Experts of a small language model: a variant of Adam for the experts.
Below are experts of layer 9 (counted from 0) of a mixture-of-experts language model. Rows are named router (the router's row for the expert), gate (a neuron's input weights, with its number), up (a neuron's input weights, with its number) and show model dimensions 128-159. Each number is 500 + 25 x the weight over its row's rms, rounded and kept within 0 to 999. Numbers have three digits each.
Before each expert's rows: a language model's description of what the expert responds to; "gets" lists some tokens that make up at least twice as much of what it gets as of all text. This comes from a sample of Wikipedia text that the model never trained on. Tokens count by the router's weight.

# expert 31
Hyphens inside compounds such as dangerous-looking and civil-service, plus apostrophes, slashes, en dashes in year ranges, and non before words.
gets: " ", "-", "'", "/", "(", "–"
router:484529499527513518512524515552489539497528471491490503509481489470489534531523513491498502498487
gate0:458477520496516525526510468516538492495513513486483489527521478550532535491468513501493576522513
up0:499466530454509495503517458484490493468538500532485534514533514484502518507482485486503515514506
gate1:490506551502476475466525509474460499517553515497442533512512463461494485494515503481507490465517
up1:529518491532501492494481473481506469498488457454522488489508478535508485481498451539448514536517
gate2:474513449498524504532539514505525500529496467481510508483524480525459518501470517516483551494505
up2:491551507489555479481542519469516506524456509515505519511507530508499499467493479451486510516476
gate3:482499559500463460520508433487476498496491519473451493530495525470479510450468508535487497540515
up3:463497515485446483497527512546506487504494527491522505495466506505498510469511509498534494498458
gate4:512475486510479449497517524520501514523500496509495469490475516480510495504511547474485489541511
up4:454519506480484424572472494503484518509527542469496561504484499523477530502489480489493472501544
gate5:507528505520486495539487529471495481485497483527488535487503474483518515494543502520471481529545
up5:491501536502503480550499535501491446502520501489487533525469496485534528513536512565485493521527
gate6:480505489487477479520505488478488501532503513524487493524492408515459530475535508487537511505492
up6:529521527486521559475469465484498470497515514522550515497490515457511521505466473504449449531541

# expert 26
Full stops ending sentences, often after a year or quotation, line breaks after headings, and dots in abbreviations and URLs, like F.C.
gets: ".", "\n", ").", "\".", ".\"", " However"
router:532480507526510443482479514508478504497485478476513519528467513480509485509455495491497512504529
gate0:482445539519488539460504531513538522505501511471535486538481483511484500513564497474492494526488
up0:502496462499507456541523478492506475480480511508482505510508505509498512487456476503492501483528
gate1:558484490471484519535505471513486554510476493507515556506473465505514514541521534493523481448527
up1:534471477520520548458478520542486476480455506501485490491513515471491515500503484461549489516500
gate2:529533442502530491468510513496503517575532503498480530542512515491492507538506485502553522502491
up2:525485480510523499458508498512506500560494505523456528530508499492468528488489501524567542518531
gate3:515494523494502498531487436451493510510503521513469515502532513508502490489509481502524494522450
up3:513513494474539514509474511546531488504542495476470508518501489481525483496509537492517483490500
gate4:512484532459549504512474491458543523520535430534472498465504526520491529495527469469511458530515
up4:516492434493500501487512503464502475506472515499536527491504494497480426505520512515540504483479
gate5:503506464527491514491511465496469502484532530497508516508488443499505530523457511516531494503517
up5:546509486533456518479503514502477472474501465519485480455521475469460527512494464492505489470568
gate6:474481558499537507501522507563496501494488467518501511527482504473483522529503477504504509462520
up6:518505510461475535517507478472507492495527485512501445470493503499510463482516476517532450498480

# expert 27
Numeric digits in statistics, tables and infoboxes, such as densities per sq mi, attendance figures, dollar amounts, coordinates.
gets: "\n", " (", " ", " 1", " 2", "|"
router:501469471522481534472495493493526498470430518488457494510508478507504510491511504479542537521590
gate0:514465502551488489496503509523532510486478511523499492540535496530475515464501491484436500487510
up0:487527489426497515499513480507476493499512464471481498467486487478537510518478502496556515500460
gate1:499501505489444502492514507442447576470475518493514505490506473523515484532471506489477528489498
up1:491528485523549500476478504493577510525508508454465489457495468493525519509526463475510535492483
gate2:487478488530484547478502514462510516514476506491473497482514447503510502525534475464516518469534
up2:477484520507491558518515498473483527527489532495502504485452468501475501499441502520531492503478
gate3:490484506481506524496559495507548439486502463513502504491515488506518459519511561544519449496525
up3:507541504516492491516506536520463525492489527494503464483484512500474518441486482495509515503467
gate4:473483485476524509482486540488523510500474501484510566499514463487530517513457472522461523540472
up4:491519459499517496528468536503527506498517469522471496464525497536454482512525512477492480507485
gate5:472478529535470484446503492467487484498495501494553481490533503541502517518468521529493504482499
up5:506484462504454531496503474473482544517485551496521497545457490532519501485464532509455506486519
gate6:470471523475500510492497512548499529524493507503518455479538472493494511471501461491481483488498
up6:552515476492486492500493468505500496479485538515475523504501527496456525493523514503504482519505

# expert 15
Commas ending clauses or quotes, especially before reported speech or lists, as in added, "…; also year commas like 2023,.
gets: ",", " (", " the", "),", ";", " as"
router:507492485514491492525507521514528509481488503491454477493512482496504506519489457488489525530536
gate0:489505505513495502497516465457492494487496457481491518501527482512523432479510498522495524477494
up0:485516513519465481506482503507504501468473501477514488528516528519526463483507466519455511470488
gate1:519499484509491519516496503448538519525541507502471483497517483551460535492488516544520492498490
up1:513467514506480496500528521486505503520533500500512489545539446519514488519507529519505508511516
gate2:467498466515467514569497533501496495482514495483519515533516503506535514503456483541509517517489
up2:447473524508493526468520466471464481481512487530472506477512461512448456485566510531512494471495
gate3:501490544436521515522554486525474515504500483505488479513540463480484465555501514478512482492523
up3:516502553454469459513505518504472498477502478545488495493514487527519499484511507477512497490519
gate4:477513477546506470504522524523494507495512497481439473521510488519502454487504537531467502518527
up4:518562515504510529495463491459547485530458509491530453467460492495497585511483493484438509486500
gate5:478477426498536546510512525520504472491501525510485483518530486492513482490483471532484509480473
up5:498478481511492492542545553550502485502498530536463480504487524536531512482460479511529514518500
gate6:506493523508514466491487548506527470505474540477516544512481512520495500495500453479503519443510
up6:503498438519482500491468468498488511509546491503593482479550461483504514513533499497496516535503

# expert 23
Infinitive to, modal verbs and pronouns inside clauses, usually before a verb, such as would, may, could, you, afraid to fly.
gets: " to", " and", " it", " not", " would", " they"
router:484530526490519466481529543496517512493467539525536563488463528505529542501475477518478483475485
gate0:493521497476482515481502511512491529467493514495495539511487465488501441495504487503487514489523
up0:511507471524490499553502498481519473507516523487528476471513501493506513488488527493532490545504
gate1:550543516489473507495482519452511500490506488505534508466454494492478539501500463492505501488480
up1:521549512499490446501486506501490509483475556498496537491479472508471553513463467523477506516433
gate2:453507486473502519492475502525491523498464537493505518508501529532501497473516472490492527497503
up2:508530527518512481494498542428496548497491535520503534507526491491482449527513467464467489458558
gate3:480508530498533451501494511482496503503545516515525516456480464543521515500522475537470480470532
up3:527499532499519482512492533495485536495544501513505492497505498494510520537482496499490482529523
gate4:498519506488504443514506497505524522505504502506471527444475494498507490497497485545472476498497
up4:510507501484493492495503457515465489535521493507525515489484481501516517497471520499439470479475
gate5:523537529498471482517523482443461524498488477508484486527491529520496500532486495519504515552498
up5:484503518520513503469535520547479480477493516520463492534520478504496471469487513483524530454477
gate6:499499498461467453487456469463516476484504496519469466475494488532472498415553470487525458499495
up6:514504547496503510488475498481489525500471465503514499539526514436495507493525499493520506548503

# expert 28
Lone lowercase or capital letters and unit abbreviations such as p in p.m., m, km, F, plus line breaks before headings and table name pieces.
gets: "\n", " ", " (", " P", " m", " F"
router:474488537524466459496459483469521499492513471492520496513483534541503467508514543462513497503463
gate0:499503477514485519474509494511496505554476517507499478507490488498480471498521530506519531513486
up0:496480513471543488463513495503490492460488529486509529560493506469525486473494475506509493476480
gate1:523503474479491506560536493532474500442517544471521533491483504466488506556506538518536456487488
up1:502475475519492485496483487495493532487475516502514461518493471517508461487503508511462484475534
gate2:509515513464476555571516476475496468485533494510496505496515457521466428487529525491480452513539
up2:508531507498516519459502491496521531501513532477471524500507475502518504496473451484492547525527
gate3:532464521535528496546503491507494513504538499518492476524480505528473487457454533476497483514490
up3:479489466494493481501559501486485498487541481514491529508511490520483425499472510472494495478494
gate4:479506549470507520552509463503499492483484490490488503462470506533524472462451500483494567535481
up4:456520494511520497547513505476458518512511456495524501463489496477514503496477493491545503512516
gate5:500529502503498474503497524423503502477479467523483469530516496503520525530468467503502522527526
up5:540510470507517497494508511518488557501484553474479483465483449469479515500501517476475526454492
gate6:438528487484524484495506547449492519459541476526507514485523514485492481505463487511502467470468
up6:463505511502491506512473505511508490492508490557557513474507474529520482501528568462493480471517

# expert 6
Pipe separators between numeric table cells, plus linking words before details such as with, which, located, featuring, approximately.
gets: " |", " is", " with", " by", " which", " that"
router:524493462480503492474461482538550483514464544504507461503506460532486572485486457508488523480501
gate0:520490457505474462484517537529448517583459499498534539472515483529487481502493496526510493482507
up0:501470472507556526495533512547479512498508503539520529475510515499489484450475478514531520499469
gate1:489504524481511504513484470532555468467495518497499498507446498524488531506498488526506505537541
up1:472489525520489479497542481507519504499509549514511484497431467511506454513514500512510516506518
gate2:530493493520479530513492478497522467489503511511487509493497516525466500509537516516522541456513
up2:530550480573473532504483468520520446514507523462507478507516511530454510503518488495486544456543
gate3:543453497510538482497526502531509498515448525528499531468488471502511529460509528494505499507433
up3:473488494521468482487505472478523506531475485510513506510475532459536497543518509550507546502504
gate4:470527487516478505499511515487517456552542480521542519466536503529465494484505543519478520457446
up4:482478549474481483524502486532467511512503520497474541541548507474504484490527463529528487517518
gate5:530484504477426512522570462456480472518545517479462519498511501530498501463486490476486496496433
up5:499517506546455494506533486482470449512538559474541533503548472515491494464468465456474505491470
gate6:484517479492524487491476502534457533486504482496454522481481493522518499502481478505514511486470
up6:497461463505518500471494491534485500476487489490462522489463509484529500517475494496504511513458

# expert 19
Articles and modifiers before nouns in descriptive prose, such as a, the, several, small, large, various, new, earliest.
gets: " a", " the", " an", " of", " and", " The"
router:538496491450519511504499501521518487498524496566483549501533449471505465498502508471552496466493
gate0:495492518492499476465543498454527463502501483510505523508540532546512516540502537470523471508505
up0:479523518546510490492470499520490487475499493506498505510518510474486473448519433511519477545531
gate1:531502497496514489499541484521466526497540537520531504490537460477475496512446473479539504518489
up1:519520478514497479488526520546444520531527492522520489488514449474482474509457468476517503524514
gate2:519458484527522488505483492513459494495536504520488520517524481498506496496530524487505489504507
up2:507498510509510493492514510506468514551469497501510498487458478483481495474458460466464474505468
gate3:502530482513483501495487492530463498484533490542536485487487495506508503536475488463444531553535
up3:507522549501500466498493487496548504485450512479479525503527513512523513466529463523507487464476
gate4:497446516505513477513475488511507498500485500495498523529530537459480515538514442488524512511478
up4:489463495506501520511512486497500497533542489488488544515556490515490469475520504492522462489487
gate5:509486511469490512506463457475486484475528516497484480521514521514500544462509527489536506512460
up5:502484507488505496488444466493485517477502481553522469513524526490511498484449507482514488536484
gate6:520547531529494514448484495498540452512516520531455476458537477525504485495529494534523526516502
up6:497481479557503488431480483494570482476503487492476470478501466548521475504516515512505533487535

# expert 13
Final pipes ending table rows, especially election and results tables, plus == and === heading markers, markdown table rules, and and/or.
gets: " |", " and", "==", ";", " ==", "==="
router:511542459489509485498482505537452540491477479460506502496468488496517450485458465489479473470506
gate0:503513464516533478522504507485481498532529522524510490479532546469498491492505472487482476509544
up0:522520453507464528495507487456466512479509520509491499523511488434483521457451539500532517530483
gate1:471505488484452508521469523515492479514495497491494477491547512500531475495521484546512510466488
up1:492477533464515504488511497503533488501531515524464525474478449517480506463487520433478494520539
gate2:499529472497486485497506527468484522542460482502484518496532523509506503532496511502513478476519
up2:481549516505519528456450546477481473536517514456502506461518545489525494528480501483509478453531
gate3:507480499494481522463460529452506491441487536502549535482500475555464465513512487479469467533476
up3:555529506491447491508522511524489469529492477523539534490516507504510492492504512495520496472440
gate4:492532451479498513516500493522519504519521477508527485477489482496528509541468535512498459504498
up4:536508501481520510504493508481460537487512503517533498474491510519467466445534462449472516508476
gate5:489511533498503488492513453491445505504514504513511529510524504448494502504503468469538496467451
up5:501502521485514522494450443463520484529491519480463446553498509495468494514511494516512517485489
gate6:485486474494482469528495466524499493504473493498512466504481514527486535510489529473525506444463
up6:474511493492503465512475457486476498505487505517511464492499487503510516500517494479525468486471

# expert 22
Word-final suffixes, mostly plural -s and Latin taxon endings like -idae, -us, -ia, common in species descriptions; also plural nouns like teams.
gets: "s", " ", "es", "us", "nia", "ia"
router:510473495517512513453448495541470471497485479534531471514477522471475517487417495502519501548516
gate0:475540520470505459541507487523486502474499543520524489501490480496513494498483463534508484524488
up0:504519494489453495489497519495502515465483514455493480507472493531508494468470529510492520487518
gate1:522477535472489496461512528491505500444479492548499537509504501516505463534487515515567509519509
up1:537478544467517520460493518500539493500475507527463486492480504493521456576493502501522514515482
gate2:492476527529466507526503491509502511470524528503455513526516487478543538497524501506485525514465
up2:538507514497478480511533531537470472505496508486455432497482513477506516547511517492525475490430
gate3:521521507500501540470483515529499503490509492488468486542482517466499472491514533528535511529511
up3:507490512486525489538506470491497529543512519530497492481527510492542496532507477501533500496504
gate4:487534490500539485513531483519517474498502488543511530521491493471481547479508539517546548540539
up4:517468519495488482522497525509454538482475508512468468515559491537521502519475487515490496492549
gate5:527490505541498488501486521508447503528499485500487515509492467492492479519506471522509532499501
up5:441513472457486539462479530498519491515510534512542511486482520454535519425507498501503531512492
gate6:506490480510518510536489453484473516438517463475468496487477516492471495470511512546501497504505
up6:530487551570492480478470461480487446471524494458490517514460535461472509519508478513499484521524

# expert 0
Main verbs of events and their following prepositions in narrative prose, such as introduced, held, received, carried out, control over.
gets: " of", " for", " on", " to", " with", "ed"
router:520541510521493489497520498457499513478472489472495508481527485507478499528531485505484492485488
gate0:535520523544499490568524513527503498512500499491471494464523534471499494536475535510572489486531
up0:492530483523504554501496511495527533516505514469454513506517492486480470511475534514528511549511
gate1:427449484540517482499524480537532487536457459513538548508480449456483494480499451487513537521517
up1:509511533509517526489471539483508477493468516526488499474492505485537504467514573513492529478469
gate2:513492493469498479526471443445531443526503529519481543504468496511524529486546524490544481495492
up2:535518498516443464529492462441519465465493489468535515504490560521493542498472495454492550554526
gate3:490504482480494527515448518496490515488485490500490504573478523498481469522517517505500485472483
up3:549485514513470498539506493500520489479522498547525557498494492501492491468521513461540503494527
gate4:519487550443504516466540483517506528525495499519507530533506549504518526476479534491509517523534
up4:524514528503491453435520458530508471498478479486511490460524532519532506510508520485515487515524
gate5:534501459521491497559496502539519511515501504506511530495507510495472517515457508508524527489540
up5:466531563512482475508539495462465467488497513465496512490511512499492543480538489493516498526471
gate6:490458515487496464470495486492454541517535469538502501483557485478521430479487499483516478500454
up6:589521444530523435464554509512485461532492482490520450485537491481493469522466483488517483499530

# expert 20
Numbers such as scores, dates, ranks and counts, mostly in tables after a pipe or colon, such as 21–6, 1 October, 8th, 19th.
gets: " 1", " 2", " 0", " 3", " 4", " on"
router:500505507511476522517489486523520523485489490547502496476516523506482530492496514472514504492510
gate0:497483479487497497505512498496529496504546499479486491475500492528489509480494491494502505483507
up0:528488534495507493501528532474498534454507544534437458503474536492525514507526466504517496501519
gate1:500469502486522460545484466516488486528533534530502514502490482495517503470520496487501515479480
up1:497485496511514447494475517522475478521544511559529532519493490449537512429530517501491497515498
gate2:559502471456483465484487477504512497519525515546467504507550506561496516469521449490515487464474
up2:495522526494511508511529538483484496514479494476499491517480486462535484523499545500475535528524
gate3:514523496519472556482500531492518508462533491505529511519521502509516515517489501507536475483483
up3:488504480472508517539490489514530468526540520552475552482507540522473504518465493519551518498460
gate4:494512475467494469528520475481464475495514483498473509484491472458481503470511503476520493517449
up4:460514474467518452445523408511479495502473485464478538472492450477508504488540490442514502526461
gate5:512486501496534526540514513487481447513521494570557483474447531488474549523419551518527525528525
up5:509492481528518519543503523461522501489527500545472463500499484530508491487485501505547539477531
gate6:545535490525484499502475525468518485437492467487534486511546481465483531445534467517539480464513
up6:461477492497445494489496486558475564521453527506496537498460496518514503504505495494512516528484

# expert 21
The preposition in and temporal words like until, since, During, plus month names and pipes starting date table cells.
gets: " in", "|", " In", "In", " (", " from"
router:504540486478487502487486484473455467494504505480588474497515523500541537544554518512475475479476
gate0:522517476508551534496518515490496488479526498504447529534504491499513465490526548496484548469525
up0:468515500557498498527513511515494505528465517454503477489484521500481525538520540439513534515498
gate1:520489507481461448508492466503459518547533529481508523499485489478500498525514517523515460508541
up1:524467521513465491502507447443509464526483527489498500516482503454556529528489514540521510446501
gate2:514509474482475534515504497506514500532494507515470475521481413504485511511488535521490432525459
up2:477472490483507480500485510502462505525478499526512515489534540533500478489512465506523520476530
gate3:500526498462466436519520517466523470485525494504504509536500486487487529537510492498515491523492
up3:528537488448532467521491513469528503484520514583515533552535497487492492519437517504500537523470
gate4:515509539512489521518507507493543453465503488510518514470483476505500476520509546545439498513472
up4:536484501514494503512471521470529485483498464548490474536486504537477507555468532497498504494456
gate5:496473495490499490459515508516492500493466486508516510437529493495447518505500517540493477524460
up5:493518521487495521479491471454509533495507521474463496518492477485534450470532499488493494480530
gate6:521462532508451529521484486473476480470529522518490506457509529539506506491486522537497478512529
up6:496484492518548492520510515496504519540518500560512507487500478531488499471457511529482517502497

# expert 16
Line breaks, list dashes and opening quotes or parentheses that begin a new line, list item or title, as in - "How Many".
gets: "\n", "-", " \"", "|", " (", " ="
router:469507471509528502478522475504438510518528508445511457507503512487512494488502542472453512527489
gate0:478476503506491498485489485474509518533448512505513494498487490478464564499514479495493550512528
up0:531522492476497495541495513502520514502488514509516521520524441507476459512510515528486493499513
gate1:531530447467487470484499528515516497499504526502493449504524483491507466466521532451476501510511
up1:496499522537487476502476524445497468485484505484480462510515494493505540533472442491534530478454
gate2:517519504528503495482504476470513495472520524539513501494511509511466489480546523453521540471514
up2:486436506502519547484504489532477532520521464506482507480523500531502531500486479531550513496475
gate3:498459452493462452468490529471504478492503475517536552511540523518508509487526522497474494482478
up3:502518465518481467522537479488475506497508490513518498531529483551482457483480526489468520465479
gate4:516489505505515490504490494525502558519483521523487533556522499499457528522514474531551518475454
up4:495501481505534516507503490502530537544485535511485528527508488442491516498483460499506517520480
gate5:516534489530505510543482505497504552489491452479517496494509484452503468510448530548531469551481
up5:505484512494517511459512477565478490497490501518505479507505528490484465474487481490491525456460
gate6:456473505492545516486520516516489481474509543518504507487508484516513482500476480502478533449498
up6:542535530512485511494508521485538536485496490465453470529515490511483464467528477528490478508505

# expert 18
Line breaks and row-initial pipes in tables and lists, plus word-start fragments like be in beans, As, See, According.
gets: "\n", "|", " No", " As", " be", " but"
router:500510514512511466546506464481484466492518502490484522495516502504502480468497508513502448503460
gate0:510536480525486488542460456460487491495524495486512465476510517489507534506562506516523512503464
up0:517543517533510509446473481475506489482541502482531475535515506481491511480535488504501455505483
gate1:503493494496504495487494483506514498492515508506498484513533504499485515486475476506489527501488
up1:507543473498483512495505505519445507519458553494519495509504520550487528491543528550523481512486
gate2:523458521500514527546488549457478503487524490521454519505520502479505501519478511530482512495503
up2:477526514471472510525496513501487505533494516475525475506491524510529484492540472506524488477475
gate3:518486533514481523476511505469454505489466503467490525459526482515521510517536516514521526512464
up3:489487490480547475525541513538505513499523523503506476519459476500507499534475503498480437509539
gate4:477478488482457459549490496505529510475528474491496494493495502483456522495474527517504548475502
up4:506538454461497542508483509513485497458516479506470504514526466505486533499521482501548474545463
gate5:547506489468475528484573546522503484499487491526499503470496507505507516531509555499513501539471
up5:486491552515519505542449494494488546470498488489537531558468519525499470461501489433475520492554
gate6:504563515521511555509480474474499497487456543476519477496531490497516479488459500498506485497454
up6:494554542503488519514477512517532485485488511510532475500519508534517479497469503520474456502487

# expert 7
Pipes, colons and semicolons separating table cells or list fields, plus sports country codes like GBR and USA, and kin nouns like brother.
gets: " |", ":", ";", "-", " by", "|"
router:486486514550466505488505477496487496536527526516457517511504510475483531496490502494498524478493
gate0:488504494542469487487461547514528530501450473482535502505515507487517448489533512510504509487521
up0:539516451519554474555504510504519512522514531500480520532553491488509497497499494493504511493481
gate1:462515484526524500494523498453460468491537503483489523488533503527506475479507512488512476478413
up1:482460531520489517527489475460525496502554490502454514507491498492527518473492516476467498521477
gate2:543412473516515476492498511459500483540543480535476527479558496515481514485538478517531498515501
up2:567461479528505506508488525463500510562542465520493517492533517505509516497497495493519501537508
gate3:473486478515553486495517541469501508558480487546520512483531482526572513515468507449511520519475
up3:528500462563539531506490495468528482553512517482456535501538497482551518523487516491514527490519
gate4:464521481476509472469506541523508525460461493497534476520469510509509461465509500460496501506484
up4:523486476468456525492498502440473523511499452479483472452512470501506527498491511505520552518510
gate5:476496541521478512489533521493519439501497491481495500496529520488533516540542513518479471471461
up5:508537549534445494497499515530517449504538541496513494548518508474500491496513510520547476509485
gate6:503513543496561515499482527514462494471507500518522455505527502456484482503526566509493491522490
up6:499497485493498488527523454478497474496518484514505455504508551532493520506505510465487491506514

# expert 12
Auxiliaries and subject pronouns after a surname or clause start in biographies, such as was, been, became, he, plus surname endings.
gets: " was", " and", " is", " as", " were", " he"
router:512502518484475516541531519490492562526542502504483480492502486480503520482481468525481460453528
gate0:512470519523546475526536498494486500482455521468510490516486487454499495510500464462519530521498
up0:462500518477465517466470503491514492471484475528503520481500471563503490495496512534512473494530
gate1:490537499490483521519496485475450487467508523521465481508528460536478468477546525510524496508507
up1:494481505505527534517487472563504464504516523501533469521522535510431533499522510504488497521483
gate2:517538478474480482482502428510522540524506509455493489522482453496484498518481514524474466508466
up2:553530478522511506479497524526502497513493494512509511495501433474524479529486483516472488508502
gate3:468496513546508529479515511464497490516499508542513496501540503531510536468495505490525534469465
up3:519491461526460490513477471429501470502511520554449479480553509506503479487519485490545459516476
gate4:563504552467452496501507502523480497506487504542536522563463499499499530527481461519515485546515
up4:415510540509485519510487526492508439511510509495482512527514536503509486522505493521483463470532
gate5:491552511522536500506494501480460501472487510529487481510457510484463450490509519517479502525476
up5:496503502559506483500501544486521511493509539537535505517504537498467479522480494491508518502508
gate6:500478464501443501494503535478495465493526474483485489506481463481524499519491526548495513488471
up6:516521519554503457561475471495444504500488457540490492490526539479478487502536487480530506519527

# expert 29
Mostly the after a preposition, as in the 2020 census, plus time words opening phrases, such as During, early, mid, late.
gets: " the", " The", "The", " in", "===", "|"
router:519491499470501549534513539512477506478465493533527515510488508480525489508504512498497484480492
gate0:496487505512535503448494521499448498528495519461525468488515475519462458508500498494479534475503
up0:459506502533523520473497501483476503549501520456498491534512445561447478487501507485480551463513
gate1:525501493460505499469507531478505483511462534539478558463529520504505531499510520476463519504495
up1:507493466466498469508483475527491519528545410522466522509505486508455514470488511507511494505489
gate2:548546533461508516514509467508505466489489439500496505517507482481469473524464521496490462500557
up2:492439515480508518510511494520462531512498434503503501502462512463475441502461477502502416501485
gate3:482508520494483517466505476510500514507476472493498502506521498546485557484492501506483506501532
up3:506468436519485542494490469502488491442433558527528474531483498494478490510486511527467500536506
gate4:453498529523495523516508506521480466498506501533529525491525509499518505515523510506570538469511
up4:462530528479495468484500534504498501486489552518497499495497495531491577473494479511514555522531
gate5:491548546530483518525494500480470498525531501455494519509494478483442546503513476534453474491526
up5:503564529514498518514485474481503520534479550490485529510483500485454500460551495506499467480496
gate6:485511488518470526535489499506485489502494527518449448494482515495470504498467529511535524548476
up6:513475509508518474504494536551513546517490462471572525505525501481543521505485496535469500466505

# expert 10
Closing parentheses after percentages or numbers in census and climate tables, plus heading markers (==), closing braces, and words like known.
gets: ")", "==", " —", "}", " known", "ed"
router:477527498465550549493477524514502508479529516484537474488500518493518511481497501459543512492505
gate0:499494489534481529481512508477515518449502501538488489470518447473494504505540492441447493474473
up0:493502504511461510451510486492525488451504475475482478480507485482473513488499506449425517555505
gate1:497502491488510438487502495506530498506497450470539521513475531508519513516489493522518518516510
up1:532457496510494444488460517510517466522494508474532496495491498507511516546523529518515497446546
gate2:548514476513468493524481472511519504504477524552482505525484494513492559519495462491500496500511
up2:535486484494528488538450468531510471556488509540544436447507487470530508503499544442518460518494
gate3:538500521468478496505547502542478485492543530471468463505512512493527454504513463503540512513479
up3:504487488492534465516485520509502480474458508487519549498513518486483479481497510468517437454519
gate4:513491464518526555516508505497506534441499520481489500478467467522478496527485485496470512498484
up4:546485452537493525460527500555490519448469488446498490473460469536472479505492475506502507516512
gate5:491495491487473491494510523517537486508497522527474488483492532515531482541509486514479497516486
up5:500506503498516527520489495479536542479541468486531518523511499492498504478514492500506531491473
gate6:499459523500482442543542472513504509499463484491499524540507501481483516519487472495510469431483
up6:486501453531513572473536519500456500501456486482505493455502506503473510492505502471513505488543

# expert 3
Infobox and list field markers: leading dashes, Preceded by, Born, Genus, Origin, plus institution nouns like Department, Award, Assembly.
gets: "-", " University", " Party", " School", " Department", " served"
router:456490494489513467502491476488548522496534504470505489461520522531471515458528511502483492566486
gate0:509489432528443473475528510477496489484513499494541496479517522507535500520503487490502488478491
up0:479474499459546555507480510504494495535481503531484529510455470483470515481498473493488511503486
gate1:454419464490497479540508499499515510498499501520486480499504476524491497519516535511480519488534
up1:504481565523489506517496478494507507518496481549421486502541507479526496513471491491472510496530
gate2:494532484516474502467499474466468475479479496532583512518488511505507484500533522483534482512498
up2:531520467554463524479524495497478510511489455463561523492496469504465474517474506495485510474483
gate3:502454495501525498501520540506517472513481466483470473491533505529498506481519490502462496483508
up3:538469479489491468559464477485467508505541515528475513470503536516482531495523471490517471523515
gate4:484519469469517521515499464480465486498513499513484518528508472508509531489479479464509506487471
up4:489534489478523446484467464454493475472535512487512522500536493493535536548458512472470486520511
gate5:497498534495493540474492501481516476497526485493508474577519525510532495531523557490539508500468
up5:497537494487479517510511511482507475540480535462542498522478484458507553513494500467492528531486
gate6:448450513535517534526528482549522470476523472547488478490471523477532507482484481527554485506493
up6:513554461511525521501479515489508508513503487528492542492467489480441480522497500514462480424492

# expert 24
Geographic names and the words before them, such as North, Saint, Toronto, Massachusetts, and pipes before city or country cells.
gets: ",", " of", " the", " at", " in", ":"
router:533513514529480495497471483512531474523508522476498466508508499531496485529504494495514500529485
gate0:507504489539499509501474481501467502511500496512435467497522487542488458507503541527484488478515
up0:518522512490474440468527531509485520475472461500499508499466520528509508537481472501503469528533
gate1:494495492486493484480478535528503479501492502503484519498504531494467546489526510532528497529524
up1:525499508485522497470513499559507479542495478498468495528520482511471510477476480537539492486523
gate2:523539506504465529508501529510497472476508523476532551523521477503516493488423522499487508461496
up2:498462515463519475510519491519497480517478495524508466453517537507533497501485502499571497507484
gate3:511471541484499528522540482490553467493540461527480453499512516517538444521524546476518466475511
up3:541498494553493490521512486509477490463541481445544495487515529489499462487515490499496491532484
gate4:494462474551454506480514501521506474478488466502521459502543493498496491528435508468488469500521
up4:514482456501462477508486480516495479513494474506508486437499466472430528471454496455510440522489
gate5:463479486479529480525550518497475513490554497468482546472556467548491502495474492485525486451488
up5:492519485493507464558486539473457519469525496502529526496496493499506490507477458503444496502496
gate6:519484487518466429510485528467513481482478489493516475469510502476487503483506519466448540519482
up6:532450475493516496521471486508501501529488459518513488418535485496487513500527489451551517510511